config = dict(
    d_model=512,
    n_experts=64,
    experts_per_token=8,
    d_expert=128,
    activation='swiglu',
    moe_layers=[2, 3, 4, 5, 6, 7, 8, 9, 10, 11],
    normalize_top_k=False,
    balance_bias=True,
    init_std_router=0.0173,
    vocab_size=32768,
    lr=0.0026,
    beta1=0.95,
    batch_tokens=262144,
    train_tokens=1193000000,
    steps=4551,
)
Below are experts of layer 2 (counted from 0) of a mixture-of-experts language model. Rows are named router (the router's row for the expert), down (a neuron's output weights, with its number) and show model dimensions 192-255. Each number is 500 + 50 x the weight over its row's rms, rounded and kept within 0 to 999. Numbers have three digits each.
After each expert's rows: a language model's description of what the expert responds to. This comes from a sample of Wikipedia text that the model never trained on.

# expert 2
router:500551548636530517470599528619523508521565572608598540565482420405519546461526482452518519493487467462542561432499543472569457476639488496503499580481459478565525467537419438451456551509488481
down0:437392495570568460469574346450541464443518518356558501473556436493472498590577302562431476517579530491540520452475514511450468517556564524476456437541587435492540573446477451461538460561557558
down1:480456515487494485525417457467530482591522417497483535550533560480526520516512509479488654548618480493494436533507423483446509478457534557450530497461497548434497505479467504502466381450513487
What it handles: Person surname pieces. Pieces of personal names, chiefly surnames and given names after a first name or initial, e.g. Mitchell, Wade, Carr, John.

# expert 49
router:445506511509495500421511610437529564540510474439551473403473541468480458391487484542449557545485474482517525525494591556534457529540440571468519512534493588407508547533483463477446501454531495
down0:450582488537553424517474574557505492505491563478494501488531415530519565473541450490435521478601523602485463496517467496517537522596494525408475476552509465532437429472487543484542440436466503
down1:536531464474453496564501536376533430591506468464426502484580433503438519616505385509490458441501533463464501483497502464490519436408515547449508542509557545486421384486369502510502463498514422
What it handles: Foreign name particles. Name particles and place starters like de, von, van, La, El, Al, New before York or Angeles, within European or Spanish names.

# expert 46
router:484453564506525535555515436460421526530457520510462523568407437446413364453455549359565534497448443405444419461534410517520525488431525541447475501501496529519457458458591483491417525523574504
down0:422514589484467495519544469484545529565606616532472422505512510529480509535545543448518528509459450554568516435550465522462611500427527449441446550559542506520482433412437482487593596499535480
down1:578467533450430495591531544517557615522545453457457482550535577505497495492532481477571402445496549570560560536515515521476495531536457560518480556546478643532530554469547506502502523374556491
What it handles: Verbs and auxiliaries. Infinitive to, auxiliaries and modals (had, be, would, cannot, did), and verb forms like refusing or rushed in running prose.

# expert 21
router:506496482505454483570525559508514412551470508562487496586477523515393486517482535366515488480467445469515453491499446465650501457498524567462569510478451498495541390485449434477454646487559474
down1:559619481542512531496417518513599572610505381462442603457409516499505512558462474482493545556612452473431551585408520510544534440532491488492439489496502439436539558449561525519534532476450524
down2:492546430401529585495508456513512513446548538531521527520515478536492434452547469476514500486569501516544555530431489532496516559470523512541418468425529508613456584431530555503534371542569560
What it handles: Digits in tables. Single digits and number pieces in statistics tables, such as decimals like 1.5, scores like 1–0, and road numbers.

# expert 7
router:626404461443555524395434536571542482489502540453459464538435533503597594508386462512570440548478584451580554472483484475526503572528508494468544511459480488436499460494472561479534536574504420
down1:494654462468566566596518521531520510482540438475520518474465426576365573478592435691477438459602471554490520467508465416437512531469464390429519502464463425589452519508511506482556515479558554
down2:524533476459428472487474512523439534459580565452651573490578495455499515482462513480527516591482462586508511562544505511553545472509456545453529495576446431480502543508488562489566611510428548
What it handles: Articles, hyphens, spaces. Sentence-initial The, a, numerals like two or three, list-item hyphens, and bare spaces before dates or numbers, as in December 21.

# expert 16
router:556509402480470531467521485522581437486552513499505489491492554444441512518483485530468525467416462456526535532450527479571575520494512484512533447502485509504532486481461427495434525479532468
down1:463493487530424404493479520503521478462535462560419458501561538543471375558553499508493556513553401464474466544469443437532557530485511486545483506507552438557468568456428546478431506548562519
down2:489514526520659560478585403432402400471434470540460428511549510558559462532462451408481510446589490460482472506611546453519431456556520532448524482424482552482464578476535486534503435465633484
What it handles: Digits in numbers. Single digits and zeros inside years, coordinates and table figures (e.g. 83.600°E, 1948), plus some nouns like km or boat.

# expert 13
router:498451429387505526448554515542557496520623477439450514507544587409535468433520533517487527462560504493577505506516523467546541500479551421512530379464485514493537528494493480505459410374472464
down0:527454587567569478412475496502558473529490459491520497499450531481496543473556490502529430542472575523514452447597549466583449469429486456464509491501557508521463573511550453547504451571457436
down1:446494431487533420483596451470423590468420479527516594511454549578517494477513517536430496614500361479529490434347469550517467556520489515517544544521548622529479518537571412452527511498430534
What it handles: Common nouns after articles. Everyday nouns after the or a in geographic and descriptive prose, such as population, area, building, school, crops, town.

# expert 6
router:532542566537540548535525490495517460497421592581527483560468453509483444562523459406533469435466528438466450470591476504496405475529487561543524549484464551408466607476540460506389543499569487
down0:433522525539397451521594580445473471479554548480547533434533507592462493491448399503488482489515502521432548566488495564502526511464420463511475548572517477450515565401551477476477539548402430
down1:473496435599516470460455396560500490476539480449443561517545458513539458462485525547510558497493486591579462478534555497470438450599477460547381534499448523512477483572474535470563473466642477
What it handles: Mid-sentence content words. Content words and word starts after articles or auxiliaries in sports and general prose, such as be, known, penalized, consecutive.

# expert 26
router:465503557451503482434483517504483518465494552541515583439551457478478471542506518478525553519496604425452542438514523521473490527465411545597530555454418477509454517484459528482439634487592533
down0:548502511487467408605476522543569512510524659523440517474459569527462548497486514513547602506473490531508465474408521475405544542482447514539467527590563467510405417510517471600485415436569512
down1:513463485448508510530477475537573581517506452508525499452571510541535455470505464523508493544432439359506409474543473514513455461588517538398443534538477437551551618460471541529533458448546421
What it handles: Prepositions, especially of. Prepositions after a noun, above all of, plus for, in, with, at, e.g. Treaty of, Son of, Known for.

# expert 23
router:428492557389557526485491508495507599512575582507513474492529540506572521479465497427527509442590462479519542449531572499548500472593442498522532441494456459479509406603525500560540499536548566
down0:543571551494507578398495528440477516453437494535614499491473535500376519548404486498542509468531507555596545431488461519474558583450537535448580623501502563408439593546612482519381489461535424
down1:527438509512513537543433477407515529547497470469461486542548509512436508476530487486535577504579563503445538580535469519458509459483505512442470418445559522495480594414559569504532455453403540
What it handles: Content words, foreign script. Common nouns and adjectives after articles in expository prose, such as flow, regulation, modern, plus pronouns it, these and non-Latin script bytes.

# expert 34
router:498500548522495485419457488516416570600475524479493611538450485600483545421489488496529446425431553513398570433457486547535561519462580512465443578447516482341532435453523525511526533539568596
down0:550491437472481540609465527516430507474494563441569490458504533485529553521546512477492528423470565436602490434440467533543457478576433424446472447517587355519487509475541515491438492513554551
down1:451545478429382500450478449452560444494490554460487571501583489406426526555479529500445551423489479554528501466462521500425527458490492514524556514527481445535462504562505482468456516481455521
What it handles: Spaces, commas, articles. Space tokens before numbers in tables and dates, commas in lists and citations (Hampson, 1910), and the or a after prepositions.

# expert 57
router:538520460484508512359519575493526481484485454448433522483461480535493456493491494585548594486538483452514458481475557509511511503583449413536535556411514489447554441412470420403466557575514432
down1:499525536513550516474486560610490506584506491538445487498535512584401557508485488559480504541562478551541511487560514569593403434526495521505516487450550514536504493466487502397515469542475571
down2:463449490527458499549535508557518433517625585422523625496614419529507454554541513482559516415539465527488492526469568491560491407465548501454443406479514514504517440449506571481487453536504445
What it handles: Table pipes and punctuation. Pipe cell separators in table headers and rows, list dashes, heading equals signs, and sentence-final periods in prose.